python train.py --n_layer=8 --d_model=192 --n_experts=256 --experts_per_token=4 --d_expert=80 --d_shared_expert=0 --activation="bilinear" --moe_layers=[0, 1, 2, 3, 4, 5, 6, 7] --router_score="softmax" --normalize_top_k=false --routed_scale=13.6 --balance_loss=0.0146 --balance_bias=false --init_std_router=0.017 --lr_router=0.00177 --vocab_size=8192 --norm="rmsnorm" --norm_eps=1e-06 --tie_embeddings="early" --optimizer="soap_variant" --lr=0.00767 --beta1=0.95 --beta2=0.99 --grad_clip=0.5 --batch_tokens=131072 --seq_len=256 --train_tokens=438300000 --steps=3344 --dataset="wikipedia_en"
Below are experts of layer 4 (counted from 0) of a mixture-of-experts language model. Rows are named router (the router's row for the expert) and show model dimensions 0-191. Each number is 500 + 50 x the weight over its row's rms, rounded and kept within 0 to 999. Numbers have three digits each.
Before each expert's rows: a language model's description of what the expert responds to; "mostly gets" lists some tokens that are sent to it at least half of the time. This comes from a sample of Wikipedia text that the model never trained on.

# expert 35
Description: Common nouns or verb stems after articles or "to", often starting longer words: class(mates), set, number, date, style, market(ed), chart.
mostly gets: " set", " class", " subject", " level", " top", " number"
router:537471422480476508494531484530505574513510409429526510528517530454550438472571488480583569500534427523570472467493455483375508556546532500501536524421506420469474501557519477545561590547477554512550506515520517508487469539472428586469498477469396484422551481518407485587433489462511492544450412496511537476486527473420536563432385506521508487496521489571648492550480492466413573518489399479481553635559584500376593536528436411559455546488491536433495522459556568564505465503437430513416483579475477505474478423564557533419459502476510627511513471522492528557523475517466529444

# expert 26
Description: Sentence subjects such as he, she, it, they and verbs was, is, are after them, plus endings completing words like positiv-ism, commission-er.
mostly gets: "″W", " doc", " Jonathan", " mem", " merch", " acqu"
router:561430481453434495474461464565511447433560515510451565498530449533554508481414550559498490517389521506540449517440438539431537452466513526483413511503497464504512426557548568446500466518544460549526405466594458464418598510561533533494497527526548489483532534512581492460604476473447559447550445459463470464497546517524448602506560554518462560525600515539417501479473471568578540541446407534422541488532565567461548541409401595429541416493526440467478477527436447440397533541455436576491427465465574415511473502524492572544493413429457497502557440566500531565558467438479504540

# expert 20
Description: Head words of proper names of places and institutions, such as University, States in United States, Massachusetts, Festival, Society, Carolina.
mostly gets: " States", " University", " Philippines", " Massachusetts", " Festival", " Germany"
router:470463452493463586469488416498517547487554363540484499478439603427451469424479465550440559500553458474480507434435509471476506457489594419495491444524482494462473465573573534532550603538503582575488471510423458493466438503485541528452503433500499501478521520565474535533481455562515502570531547513494477442537550468418542514527546565506460542521480553486496389480573528481457530566519499493493547590418463522493422551451465512534488556520452465374450453489417658579518470503617640516494519559467491475458426420375508540435474496440580451587518562488508501496513536446449501511

# expert 33
Description: Words on killing, battle, war, death and marriage in historical prose and incident tables, such as died, killed, attack, victory.
mostly gets: " died", " killed", " victory", " battle", " marriage", " murder"
router:520501380538508489507439443508495548445430557565510515552544576531559454532453496477483513527473502502506501505470473514612536462518392520459511450499528518577585505531480533499485484413506390517579558427554441451490507549538512510430528485593554501460510500506424398556536571452483583450543419456517423464450510532589439503504601612528494494576564425500461528527449556532503559529453464594493539517459475493494558509562516571479543461401597519460520461417488501464528523536483467514440446467406516570442491422484473567546607452442473425591550536630494506544456495502488502596

# expert 8
Description: Word pieces inside foreign or unusual names, especially z (Prizes, Răzvan), capitalized name words like Centre, Bern, Liga, plus table plus/minus signs.
mostly gets: " +", " Center", " Burn", " Bern", " Arch", " Liga"
router:568517523543455456460453466602475466474503452473377546531555396435531555546517572515494598463463490524527438469517453482512557484487467498476533538480487412589461499528490489589490469411478523476482439594506526482472422527539517498516562508635463415473430588439467450444518479515514438498427418491498485469481569424533413425453496482555561498568542523499477613556473451477484490437479522529449507537472548479423564554432437486466514475506448440492435468586582555524544515543514470539469515562434493437391505463574519594423465483583473442478440539398520571419511497451588553464

# expert 54
Description: Word-pieces within Japanese romanized names and places, such as Iso-z-aki, Yam-aga, Kus-ak-abe, Takar-az-uka.
mostly gets: "uki", " Yam", " Shin", "aki", " Japan", "oku"
router:461493443470493499467505455503506453490585578602478514460529521372492526483489481466468430479459520559513480486471456405402505566469593525489503477504524538505415468494458522470541463447476427493482523420550553463437543524534477577571472470556594494502472488557447433570539492453498464454650404484425431467432526515525488543578523514531462521501482381548454449489511570529618413521603439530474521546448518541547548477449506512481535454556432472570499447486521506476499568532414560548505551397485520475553501480571619579467553474487448632530475532542578540554500590443505496540

# expert 22
Description: Prepositions and conjunctions governed by a preceding verb or adjective, such as resulting in, caused by, disagreed with, despite.
mostly gets: " because", " Despite", " despite", " caused", " influenced", "Following"
router:477518563575523499520455530516585527487447480463522407451541549499509547485576489535432537473523550531498434529505545471587447511566520546431509550487565476545534592489364542439407545613575510540505569464540485505540407467440502538522475474504540524479547507550529509532520480522482596531480638491472598482534484524556519389515489504556508421510449472522571546496578510477533414488541454479558451512504505544451531514553532480525448486455496494554606408466571448477490484493437563377497507470489370440488379573556426488462529535525464601438477561562580493545480513572563458545

# expert 13
Description: Final pieces of English place and club names, such as -shire, -ford, -ley, -ton, -bury, as in Crawley Town, Leicester, Dartford.
mostly gets: "shire", "ington", "worth", "heim", "bury", " Birmingham"
router:498470403461567462554401427499472471509497579389464537449563531446549632485479555465501496516483391439428453443418386423489461483505524455495504528579512565507477468620504495497527468420442467498463472581428510484542503487489422574523530488597536374478487513549503473492449510613557573482642524505380521558451499525591509561462507527479441523449462507464461478506553455554486475559406518520507518529520450527522464457416481495471437466429500509562514496524484553439501519442559551544527483461499539429502434572480551473560589520502439482489545498484388566560499523466514467508

# expert 41
Description: Conjunctions and linking words joining phrases mid-sentence, mainly and, as, to, or, but, while, until, than.
mostly gets: " as", " while", " and", " or", " but", " become"
router:480494572488482480513604547509458573536581425470465408459504603526494470470487514395594583438535541489571547500473479481492462422538571508392458563533473455430393549493484544454449563475530487538529484519445582501533428399479473544587524508472541509490528490494537451494484548590457518532508464456495514451512452422540458335491418499500487465507440479529611468488435447552440480484484598566511450498429376499436533483530508515570439521537496615522481519518530455522497519514559508466522635462455468518429534544517489500507508554597567522476527505452497539558453521409450422549

# expert 60
Description: Capitalized institution and category nouns like Committee, Region, Division, List, Party, Register, often in infobox fields or election tables.
mostly gets: " List", " Commission", " Reg", " Committee", " Turnout", " Register"
router:491542453500527567591493496519530534540534446486571554517515399617519515447614458452503550499488434535435493403444428547448513458459449506466525522473487434488493493478497427472539511502546532413414437545479466428452475513494582514475564494466436455475531443500510537480423472469519594500365499481428432473508508529541474495545472505581535584533560486446522456433485512409569552499464554510407449531496464512375413527434421496560450591438526474402526566567476495543495561491516452480476451535517518447552465477502461596525458552477499529589396476615414437497556556440537539485

# expert 5
Description: Short vowel-led word pieces inside words, mostly "u" and "i", as in Purs-u-ant, Swims-u-its, Sh-u-ai, Bu-hari, Sports Chos-un.
mostly gets: "u", " Su", " invol", " Vi", " Vis", "″E"
router:563457533492524447562517481575521423467411442469466496550523489388442501538445536496550388479440441485476523569476552487461459419559450461446465478431544576540531455536499537426501505475500415562505463429550563506528555467489573547524579473491513464455440489534480474523592462505483560485541584453475436518398535484508563556482491480482417507462475479461485463581482361504550477419486444529397570532487507494536453562539485520560443477536463432490415427535368430481481470548431468534567445559472543483425466412464438415568539491518469608447581535590503483463503476545521545438

# expert 51
Description: Clause-opening words like that, which, who, where, whose after a noun, comma or reporting verb, as in "advised Wise that".
mostly gets: " which", " that", " who", " where", " this", " such"
router:519435497489503554476519565543520511463543476472481449540538542465508613479487545563463561501436446526539479517484462548568545467438539501528455563475446458416479510491593515444465512464524494586541543443509461591521559444495560582528547559594500466483561560461550589527458401433400505482499471498489437463513566529499440591597476472533469464411420498577493581488489575488370483480491441583467526576457550490504468539473524562466479411594509443525415538475581487545492488544422535491526493489524511490411611454573501473465530426540356507564465483576508578443480506409549497501

# expert 11
Description: Pipe and semicolon separators between cells in sports and election tables, after numbers or headers, as in "Set 5 |", "2;".
mostly gets: " sq", "};", "/sq", " •", "-ter", ";"
router:509544545538537470498483530544563452403469569463524562435473533528522537454455554533496472488611593534502554446433514492508543542496406482561439400566499565510491586434469526483451472440509520445457499499497516488513495496469461461443506568409545475573516355449510443519416438424500489530520609464544518651479507468571483564600484408473634501529460492553576407588552534478524545568549456500489466493537512502551450501526491496451447428475549498582467523508441533474490467588442543511522538528576432484393561564487448529483565555491567561514463431475463502458485558527509423503

# expert 19
Description: Abstract nouns and noun endings for activities or institutions, such as work, service, business, education, contract, vacancy, facility.
mostly gets: " success", " business", " education", " rights", " contract", " age"
router:482441469452455536577590453513505516535478486567471528501518539510555525466514528453595562428463561413597541541464589520488531485468445455469459489532490507534499505490497471574542506497512400503469469448429543578576509479501526570404445428465490409495462476531485437466559602409495481460503442504483453541459590440567605562477499512406461540521503448517438447514478578484565585538428474502561532452551520567511530477400522435482557467558578445493482592536477517556508631506431514487467453577451483520494487440453603608465485489472526527486612532449368503563466473441456502501

# expert 52
Description: Letters inside all-caps acronyms, country codes and party abbreviations, such as NASL, NZL, GBR, INC, STAR.
mostly gets: "CA", "SA", "ST", "IN", "AC", "AR"
router:588451421443517530469544398491518512400490575450495499414516460479514548517434422486572582435471429432436513486476551516406451448502548520442541541418523422516479453439529553595500473457502472562459529479415487528480537489504517606482515522453547515556538567527459424475515533492498585462538406449417573495540568512484484495505546478451435518452556533541431471568608450518483436498454397481474474503475505581565441514512448507488496437484632480440509441501415606443459479516532517491536470572491504420452610442516560514474527550448470546441534521496533446423564428460499566578

# expert 56
Description: The prepositions in, on, at, during, mostly starting time or place phrases like in 1946, In rural areas, On, After the war in.
mostly gets: "In", "On", " During", "During", "At", " in"
router:444533579606508532543445517565440495458498527476523523491462624489573532427519383508439563521560516609562468497419520514451544515544519484469454576521425545592567481477571491504389503541515499556441539510506502499564462545469491566551479400545526519494555584571552419529519488416486574567595455452511518492421455531504478486571508518568595505442527524415472497548464618438537518475496515465504505538445535549434459524533501475482592630438482492481478534559481458529427529460505525468461549525486457442476440472549464472479462495498562597487449565579478580601466405517519487551

# expert 31
Description: Single consonant pieces inside surnames and words, mostly f and d, such as Sittenfeld, Lichtenfels, Butterfly, Lloyd, wharf.
mostly gets: "f", " Od", "yd", "uf", " lect", " illust"
router:517489456506520434462497495568567449401432538421450526498549454500502599533457628476568475503439556473467533573517474462565419550516537547562465476563491490624512427510554490549614524500573482419524461509613445594513585479545471488588524521518511480419510468427512369501447533583504524406509441484470450483432554496521542552541603526515476508521579561525541537491523507492422530510561460504536492565511585522480422468420485560513450401543421506444477495507511507412479560491586405554515451477482524419431522488537535566562408506500527506471584536500443510520502481517546482499

# expert 61
Description: Adjective endings and stems in scientific or technical words, such as -ic, -ical, -ial, -ular, as in bacterial, petrochemical, heliocentric.
mostly gets: " prote", " electric", " rac", " mechan", " nuc", " scient"
router:453472502498618521571493433481411493381497530441531570455395458491540486516455526511528462463489509567549501504483643556549523416567563503501456469533564513432559549426412631581501473491424545510452431476411483521436467538517477506498455508501533520483481414489542493482542496429502478456429423419519514425451462561443447504463539476474468483583500480544480486467508538526566564565457558473549507487487510546568499527487460521365564470535453434533444504559553461447400417413512523485558498402542441470470516595488438585496472490477485534471493507545420578528492467471459382504

# expert 28
Description: Middle and final word pieces of Slavic, Hungarian, Romanian and other non-English names, often in sports tables: Józ-se-f, Krzysz-to-f.
mostly gets: "ș", "ga", " von", "ı", "ko", "ī"
router:516575583501514445525484411531502442411441625478523568489495443414485466487530428436498536602482510480526556498484471555388475495442420548472535467478491495510477516464465555560434472407473419552634525519403561518487462501472529571456476513492542424467509523508533417401429515415582443443574498468463514525543471507455485535510472547589433468487475562421494571499519452558529495492542575592539521549504564526533521428555518538498456440466437509498463564393464523389536589551497525526612466523429499459490545578546545481528417537487507561475492565564507558531515419496484488443

# expert 14
Description: Middle pieces of Slavic, Spanish and Portuguese place or personal names (Herz-eg-ovina, Ljub-om-ir, Pal-om-ar), table pipe bars, and words like Civil, human.
mostly gets: " Civil", "omb", " human", " Human", " drug", " sexual"
router:469556447537478486549492425506474438559530553608412520487491464580480525476443551458471549491483507493473518469502509437452537442507521549487487442515522614471419436431450510647462401385521522418459487506524489402465536534504492487516501505491477398483498545451539465555544503531650512502561512494457430470494520566549537555443555513567478514478490437538539530495599473441448525519512567429456552490450462441535476543473477508493410470620553523545448510473497564435526603587568481516508500518443534432444447503544543504545470504477386488544502596441580532396551437596544525457

# expert 1
Description: Biographical career verbs and pronouns after names, such as was elected, ordained, him, himself, plus MPC and separator cells in minor-planet tables.
mostly gets: " MPC", " Nominated", " himself", " imm", " him", " Apps"
router:467516483467534508468527577453490470468559542472567573529580348468571457476495463503543408560520547547561542417519471386505463409459425534488480516495476502441550522508527441438429473454558458479574455475559474415434555456512527496559531383564425547461515431453578536443515569500495479528494577484458507463519577590540610591542443537391499459561529459451507468444445508538506479550532465578447525545457534506521487506511467492402539510398457579482489507522493492536471422478467458486504454519472504464556587552552538446533522453542505541626407445605473488490514479465460542427

# expert 21
Description: Commas, including ")," and "\",", ending a place name, clause or introductory phrase, before and, which or a subject.
mostly gets: "),", "\",", ",\"", "},", "\"),", ","
router:490612533570533541481475527446479482598528478428499451497438457482436419454516436456452469510545522418458579543465496460596463556433530503448533534494449456506484549561507500539472561472477470478459527545500513449488405582495438406502464472431542503562515422476466426575434565430476488540509518542482565535455522462470476412408524396442479407446463508545571537508468415427444437528607613534520477544422380415548467479596585444537515527532506523525460541487581471561517536508587534416448492512509490562514602422527535494494466514501462441543560516555515444509425542472536522495

# expert 47
Description: Assorted tokens in sports competition and results text, such as UCI's "I", "medalist", "Prix", "qualifying", and table pipes after distances.
mostly gets: "By", " medalist", " Prix", " dou", " qual", "bles"
router:528572541461459484439513478494533509526456439492487416418512493384464510532476424519541594395527627491465490567523475511478485447564457563469498528454441459520486531433530602520493432538484409566428510494515517539523537395535534559465512472612545492529531515438430457404548495474580616406546562482583502559474536557485428507594519486527481524488498483520440400604476515555478503529463538538492564539532519525616460546473482527573564513483580567517517509533452465492518416542524464521572597577458460491420529492548563494560542436506544511567553522513448444587487523495447412497

# expert 53
Description: Opening pieces of longer words, often technical or scientific, such as comp(onents), met(ers), dep(loyed), rep, app, sat, illust(rated).
mostly gets: " comp", " so", " rep", " ac", " app", " sat"
router:486527504452449501629523472499442507433537577561541498583525463566523447426430520505468499500458601448540465531519569454491505485534460524476511459583484530565573545436484598460448448483530388602515480492540530546465496528483483497438543461478554459511446470480559448429502406441443488442487410499496442440440479452544414539581545533550528509508517572517467496493436470529578548532442477452500480410455510462581449489444515507515529553555509464570520447515462472360457460536413546513465525454444464462584573469613466502576450490522621426427486537534496571512544492391419519565

# expert 7
Description: Capital letters or short pieces starting a personal name, often after Al- or a hyphen, such as Al-Omran, Jean-Paul, Nathaniel.
mostly gets: "-S", " Ale", " Er", "-P", "-J", "-M"
router:536486571522517466450461398580500478577527533510463430488479497436567476462520478581446486475517503481529495532548539541553533474437512633501460462416545470527604532585522540495465456424490512587587515481555457553555484500524568517388552433503505445475457528486511555514463558433498482460532473383549520497543537490573424425368455522522501434540542506546400488530515337518468498462531449521496585414544494474526553423539466483457437425525504494502448519480521553425433493562518512548474440491518560455516535417514447523473412430396480559476509592564476497455556436533478474590

# expert 18
Description: Word-final pieces like s, ing, ers, ies that close names and titles: Drysdale, Opening Day, Critics Circle, Dragons.
mostly gets: " Brothers", "kins", " Pictures", "aints", " Boys", "ming"
router:496462506498561490493502477447529469551452501519519627578457571424449504443470592524532457532406540477476543525445485510415438520474532480532542576495488504438377504555567497606592565489540450546494451477402443554516502443494569522511531512550549498490348549548532553413566483530503532485495513498591468426447576346514572555498520532578430536427570525490439448501539574498554468498471499461522499507488431423477476563448463443539490511457477454464404490455484457412483545565559469525532495505555453502513478577527493478546613511461521407446539525403585530530515509554515455482

# expert 12
Description: Superlatives and ranking words after the or a, such as most, top, largest, first, plus markdown table header separator rows.
mostly gets: "|---|---|---|---|\n", "|---|---|---|\n", "|---|---|---|---|---|---|\n", "|---|---|---|---|---|\n", " highest", " largest"
router:550488436458465484481408487436482495587613442486439488502474463521497556611439473497520488455574538464487496539521474564507542553436431483551496497512601475450539505484533467446546365489420483528603542485561491554470557450480487436573506576583419522540495528434461525452488519442514425498476647454548487491531434632446529502489520447457543525479518542484517388564410518478499516442426430452445451461437557513606425506506523506492536580483450453584537505462511518454620526567525439460488574520481524526521517482483401522554557522486440568482559419439506515453521460498458443527

# expert 50
Description: Prepositions and labels in species stubs and infoboxes, such as of in species of beetle of the family, Genus:, Binomial, Synonyms.
mostly gets: " Genus", " Synonyms", " Binomial", " Phylum", "Scientific", " Species"
router:430550464545512511457510514446392483535538573538508536426566443426528506455491445438544449522541521498465492514572545575549425455545435549508505539433500501543596511465500455437467471425427496552529434444548456514435504537508529524415563533478442554452444521527509520477511523470530545446507453488540514441509538590542459552518567505528518442596575524404509564451588525504531482411486471465418539454407548479530532443553484493452453532368417472572419612546480427462421490394498540458505533552493456586541456429479588532578379450439540483524542454572448504483563474516483473470

# expert 38
Description: Capitalized words within company, team and organization names, such as Racing, Entertainment, Holding, Productions, Party, Beatz, Retirement.
mostly gets: " Racing", " Elect", " Beat", " Motors", " Security", " Hold"
router:456470510422486510575461473499503464486463548553479612607547413567445457539444404504607542505477571499555424540465444466539507446461501468455503502596543514533485422413505589523480501469482425523469486536515442492469539503479506489474496443497550435532451498502565490505507535402505522477500436441597506482540588463538474548590574548554550601495533594584520443497546500541554447548531573418528525528540552493426508516452488524452526563551515404500440498423517493450447611576462446479557446367567478465574516511535569503549472487512421399470499567477489532521475425552449580552

# expert 42
Description: Determiners the, a, an, his, their, its after verbs or prepositions, e.g. gives the, meets the, earn their.
mostly gets: " her", " his", " their", " its", " the", " a"
router:431521584451460529444517572465461559507536542510481437477528566560467518522570535504517505511668504505477453531465552481424514535552550477471472516557450515485561573507407441497575502529493471465539515470460597569541482471460495427522399542542455455525490552429375565464455560472526484490480518567478585479557415500488502403504408503423550497457472540510457592567532557474446433511570513538539478502555495509548560461589535410479520491503523512516527508446480548534601499406507543471513540573573419573439495511534498435534421628572417481512459570543508472457530600567504566541

# expert 46
Description: Abstract nouns and their suffixes after the, his or possessives, such as assumption, stance, foundation, way, role, evidence.
mostly gets: " way", " point", " action", " case", " sources", " role"
router:569533478468467538608424609530578591543436522493598473525549506472468519522522501458453568428533529440526459495542457462551515516408375492639470507493560502442518527508468441518557516492496542520538510470466476533483507417432530383456503484506444507471499539552497563488494505451458514585514516581539484556484504545485517485492429466455511427423500483634450427448442544435492557484451487532611509538549586537454550546460538447548535608495504512499417570468594455588504467512515445456454565506542456594439573514492471420423554518469411609541532511450458481551467540483515504554

# expert 15
Description: Scale words like high, average, low, maximum, relatively after "the", plus scattered mid-word pieces such as J-up-iter, b-ot-anist.
mostly gets: " high", " average", " far", " higher", "ο", " low"
router:553411549530597508493484514527472434484521371446450562565490545544482514545400498542518459515452542546486416506635473468477445483498591448461429465442449557406457517533524559428501499547420555542511458459542480497466467511512576394488442513595508555472524555568580487529389531466494471481484464498496507492499456493450416526509523534481496487489549569507452449513434508546521580491576392491494536591450465557358473585455459510435533467511572499514466592522554514548409525494523427557383561520448537529453429482421464534410498506521467544547526573517484513426536517431495510480

# expert 63
Description: Newlines and table pipes ending list items, match results, taxonomy lines and table cells, often right after ")" or a quote.
mostly gets: ")\n", "\n", ";\n", "\"\n", ");\n", "*\n"
router:559532444447499589451559555379533510515408390440519585541484565476405571533585480543438469473561500581431590409540488476515498549507520550485554487445539492584514561453493492465485458554524557501474509438435557433542493519444463499575526484425624518561546444534391557560474496559441511518503561537558488518463512465516543511419520503489485525452378490421537521532536484525424468454478613516520483507475509529570434497503592538520462449613453546514433490481567490565454537544513420489475494470499467556460547427384549473529537540535534566471496468478561448449536439494424504558

# expert 0
Description: Middle word-pieces inside personal and place names, mostly South Asian or Arabic, such as Muj-ib-ur, Moham-mad, Kasar-ag-od.
mostly gets: "gh", "mad", "rell", " Ahmed", "aim", "onald"
router:504512522435538459482517466488531507443503565566516496361478562538524574507506427452489392401484423507503488427463539493566512524459564512400474476479561473513422443516486485586409462421519488495448524524575440451527488583556501469544545561495543404467479499435520488594437437545584431484525523453492430467463572545607579479418564513550456507486508471594543428498557479525425439537567413489511510441536430561468556561502501512490446481468613502570492411502516471458516543556449509480488431472445533440529485545523528440472467550504391502431521495417554564414580515556550507459

# expert 6
Description: Short vowel-consonant word pieces like un, os, on, ra, often right after an initial T, R or F: Tosca, Thun, Tonagh.
mostly gets: "un", " Ot", " Dan", "os", "rans", " Shin"
router:481508521481479506501523537590480460519458457458519530609612481434510521463429435484560515464461535518553559502535443496402483461497458577418468410523511515400398499530597530572458454507455469435454505430539474520497563584464538413516503450638507515442584508532574511551467521559552504529474454479598483519499487444466483515446516518504433477484481421534555508533514521514502540485473441554500512438519487439502435557522415491563599471607455516462540549542463477513393610536474430520537446469438624451512385462557549454509484429503470489412478425482534452451541563553457525420

# expert 48
Description: Row-initial pipes and dashes in sports career tables, plus winning and scoring words and his/her in sports prose.
mostly gets: " scored", " won", "'\n", " his", " His", " winning"
router:540572503463556459477516554464491564460505500514488392572534608463530567516510527413485373472600541560481518532509551430425605483561532537507449572438464584557525561543405487506475581502524499536522499450468489522574485500454434544443453567554487420517542528516387591519538492434488543548512599442508497473518480474570514541419430507415497474462518458501380457575569429414455479522542582516513498551531512458473440453562526476527534568475509589503471491443494519465567472576528553534518518561501503521455526574525596484495484435496525523513397560470451503376503510585563457514

# expert 24
Description: Line-ending pipe after a table's header row, right before the separator line, plus word starts like Ar, Art, Arch.
mostly gets: " Ar", " Art", " art", " Tim", " arch", "Ar"
router:501439611491537528520570499570505506480529483579481492465414426441499550510527547488506625482487579562501503427496491534517612506484490546544467452487484398604503539491496447475498524615457458529508550572512478558383516490497528569592523423440565501555482477412424519364491463477442472444508370437498474468428561542492488475549604533506553480567500549431406553481477581452516441545447540494500512483455579541486564524523455431519487439574437441508481521461500439501473543487495399535481436480454538442450516426489483571575465609470542487440511485573503556505463450524456524487

# expert 43
Description: List dashes and line breaks opening infobox fields after headers like Personal information, plus the words include, including, Born, Length.
mostly gets: " include", " including", " Length", "disambiguation", "*\n", " Binomial"
router:554458469514523430416490511453543457502537396487490428498444486446510498448437480586520495495586527586548612474501505348513452525508488447492497530456571551489517530540561382498545494459506502552434582491620451445464403468490514436540490500544540585515471483484505440517523436482500525485514414530548448514552593606573551535458502531587406513604519496547550540503513414463482457506535428542487424399473546504522475496523492473480434474530438514563485481496568478457509458450441372541599446454455491547480506452522521538519514519565477480452435493609556448429566457516463405494

# expert 17
Description: Common nouns after "the" or "a" naming buildings, works or media, as in station, building, album, ballad, poster, site, film.
mostly gets: " station", " building", " church", " band", " character", " album"
router:418527490441446429451478465516504539562488439403538529578567491598470497573541436437511541527501437516506496463478435489517551598509456564529467455526510548458496487510449402468514456517455526496459558593549604556476499576552498535490546496432559611532450415550541435544507432510394549476585473578530465427439588545504511446463492508490551542589461449530511462436451594368535545579418447577475448505489620457425509512471484502510547476520516520459492571501614493553481465488530491521548482509529518551522580548471503553453448537515540504518408412495568542431527528493439473552

# expert 37
Description: Colons after infobox labels and pipes or slashes separating fields in tables and lists, such as Wins: 9, Surface: Clay.
mostly gets: "):", "\":", "',", ".:", ":"
router:556457506452459473583554527534532543622496483454455466395572483455548560389604486531581385568441533452483446506516588537432506471511560565570516558490508467527456547533521466536486583524467465404515480399457442483480579521511542572520490454505463431524529425437500467411560467490513504446462502465552481453512541507397455490521418519583569546548487489457529588482526408426526553509409545559397444524503536488566533490487522467418518522454489454410574571457460510494484542482481536563541496429532542451448541480539532507531415469547547479457440505475614547472472531603455503483

# expert 32
Description: Colons and semicolons separating fields in infobox lists, tables and URLs, such as Voting summary:, https:, CPI;, plus occasional equals signs.
mostly gets: "\";", "\":", ");", ".;", " ;", ".:"
router:522460494389508495499476600583567479453516474455533466539536453539582486541594565555543585487486634494611441479487524528447456527545535511541515556607397479550523558487551526463558450406499501445505478461494486535479535443523449450457472442499515471535429441501557492525537475445565534492478512498516575508400519457445523526503513506601557549592425412506598476533519591512524427570497535537471420527570516563530506526454485502507457509481559513532484540536496491569514470484516543505557460419583508470578568516384583481573529569483587538524521588544572419546487627503517477547

# expert 27
Description: Final pieces of surnames and place names, often in tables, such as McLe-od, McG-old-rick, Gerasim-ov, -wood, -borough.
mostly gets: " Mill", " Down", "borough", "wood", " Roll", "kov"
router:426493502509491504480573443495541472513476559481457420434524493492555497566433488475468475474497434574315456538489537465536502455507557500493495556594460479553566487521453474456494530476470524480547444469471454489521475593505515479563529514599429500485569578508405553496499471517530480477643473514433588523563468463548516525397493479456501550504533600462482584532552450476495524539528507547475568498522486333507489477438475507482472472499402479544410375533472617413468517471522485532456477553523526462479518625514609562399560485493508433504546464416537477471531447479454437519

# expert 36
Description: Middle word-pieces like es, os, nes inside longer names, such as Gen-es-is, Port Mor-es-by, Roman-es-que, Ram-os.
mostly gets: " Socorro", "nes", "DST", " establishment", "bre", " Jesus"
router:535477450495505535509491481498499429512460520566416500506560534406467553409449516546381468608491497566494460386537484396457449501575599520511453503499416437448458452529558492562554475493474469435439509429490468498473501547479533469483554453517560445549409505364525462571608504590475498541516527482404396468457515477528525527483519522536457601487545474491455492504452497494532562424424429494510508539397516512520456487438476515411442542503450485451496555443610534490527536579528443506463502562526464482559448503439566485535523456473541541547538495497556459516570577552590643472

# expert 29
Description: Male given names starting personal names, especially John, Paul, David, William; often after "Pope" or "Saint", as in Pope Paul VI.
mostly gets: " John", " David", " William", " James", " George", " Robert"
router:499532522483444475598445416520512498472533586509571575537458557458447441457550549511440602573470455469503486410529430433486562490550530585521440460520494491582510511462495523572509548474524494560565548552574391541523508526538444544519549508396520557503523529399488450396580546533444530597565473410516389477453526422540496514451483449535468406530468467467497460461464568580543544488435543602477525499466565543524549511544488514462564479504553429542507549465528502428613554507429491498536470565514559459479398498469499441573489443471464433592531457421495520498502560543520586485

# expert 57
Description: Words in sports statistics and award lists, such as First-team, touchdown, Player, Actress, NBA, Red Sox, home runs.
mostly gets: " touchdown", " Actress", " Fame", " Player", " Blue", " Candidate"
router:594541536484526522551540449361552526514518429402597521517500415534491451548488488457444430481482472456490513503470476432481542539570410532471463451534565585423482475441474543443608450527524538456487531570584477483475496480539537539495557552575525451559494456568521532403517522454393602465477571498567502502498575582445501508509528420498455474489452599461439434484532510532445470591478569544458459514590517537580454432469510486515593597433529535589520504504488537527574465562497474514501528518540523465386538492551500524554485464580472516561450437373441550482539478476501441538

# expert 2
Description: Articles and possessive determiners opening a noun phrase, mostly after commas, periods or and, such as the, a, his, its, their, 's.
mostly gets: " Its", " His", "His", " Their", " The", " This"
router:472534577484514566546565511447521546474485556492421454512567505492462436545518437486548436443551528485492561538529542540521499467419478467441441501562484546600545504543490465512434481544477474508461553491451540530522503506472516512537474456447464425537468493473456504557538600432528542440649439441554575498590476528495475509546561535382602630484476600425455522560423487469467462445527508551543520455531509479525462450539507489460589445563613503555484543501411524486601553420480467471475508530561460523422566427509442489527396578505464441505500490579546527424539560420542400553

# expert 44
Description: First pieces of longer words, often Latin-style prefixes like pre, con, pro, en, ad, in species and anatomy descriptions (preceded, conical, antennae).
mostly gets: " pro", " pre", " Pre", " en", " En", " Par"
router:469455430498548526535511417462404485509590540544525556582466533548500550502521560522519433509477611497502460496520505512470484498488565527456482493492441497512528475512522569496479481518469427589558368371586527577468551508548487488456512465494491571486479543577478515426455484544420476481493443493430411532460463450427511545579612472524502503550541454538513418422466533526500473574385512488432602461418578510568510442435511574489514377519453437583540506521489387445434452519524417563440525533498498514510520478560610477610482488436493487486425499473446544494513515457430540560

# expert 62
Description: Nouns and adjectives naming fields of activity, such as football, basketball, music, mathematician, research, education, business, administrative.
mostly gets: " football", " music", " education", " research", " Sports", " political"
router:565484495476536576513445440475476510525471539579485537459543389464525449526501507530557572614477482478549519478486505521499475455550593576534422500472368480536487420477542510473540378520476440489597420448555480511459530458492489506432563455528513452590472549484425519392573430396453477502472453511483432552541489587451516556574585443458409454546478544525477509462506578461424610490525494474490588469541556552500562503461419514506577549532444432465414581487500464531406504559507497537435454503504459496512457470551540462549541438465449422465568434496495553435590475467456513477

# expert 10
Description: First word of titles and award names, mostly "the", plus Best, My, Your, as in "the script", "Best Director".
mostly gets: " Best", " Your", " Outstanding", "the", "Best", "feat"
router:485530598530465475486498566514489483488477444499393536473533435453517578587553445530469488533474459492468554550542575528488492492477474419538481493394551473549472483516534451486476459642478606551510469531580565472504414469479477484545496493522499565480582413503487584516518577557486404488448552538563559448614399551574552502558429481473489542569528615415472425431522548550530482431517425574452522418477453463519486536539468463485526505546545425504516477557409466618609432440495502479518524518484503475484558500516449451503432589542486574553481486526571502502491555437543458579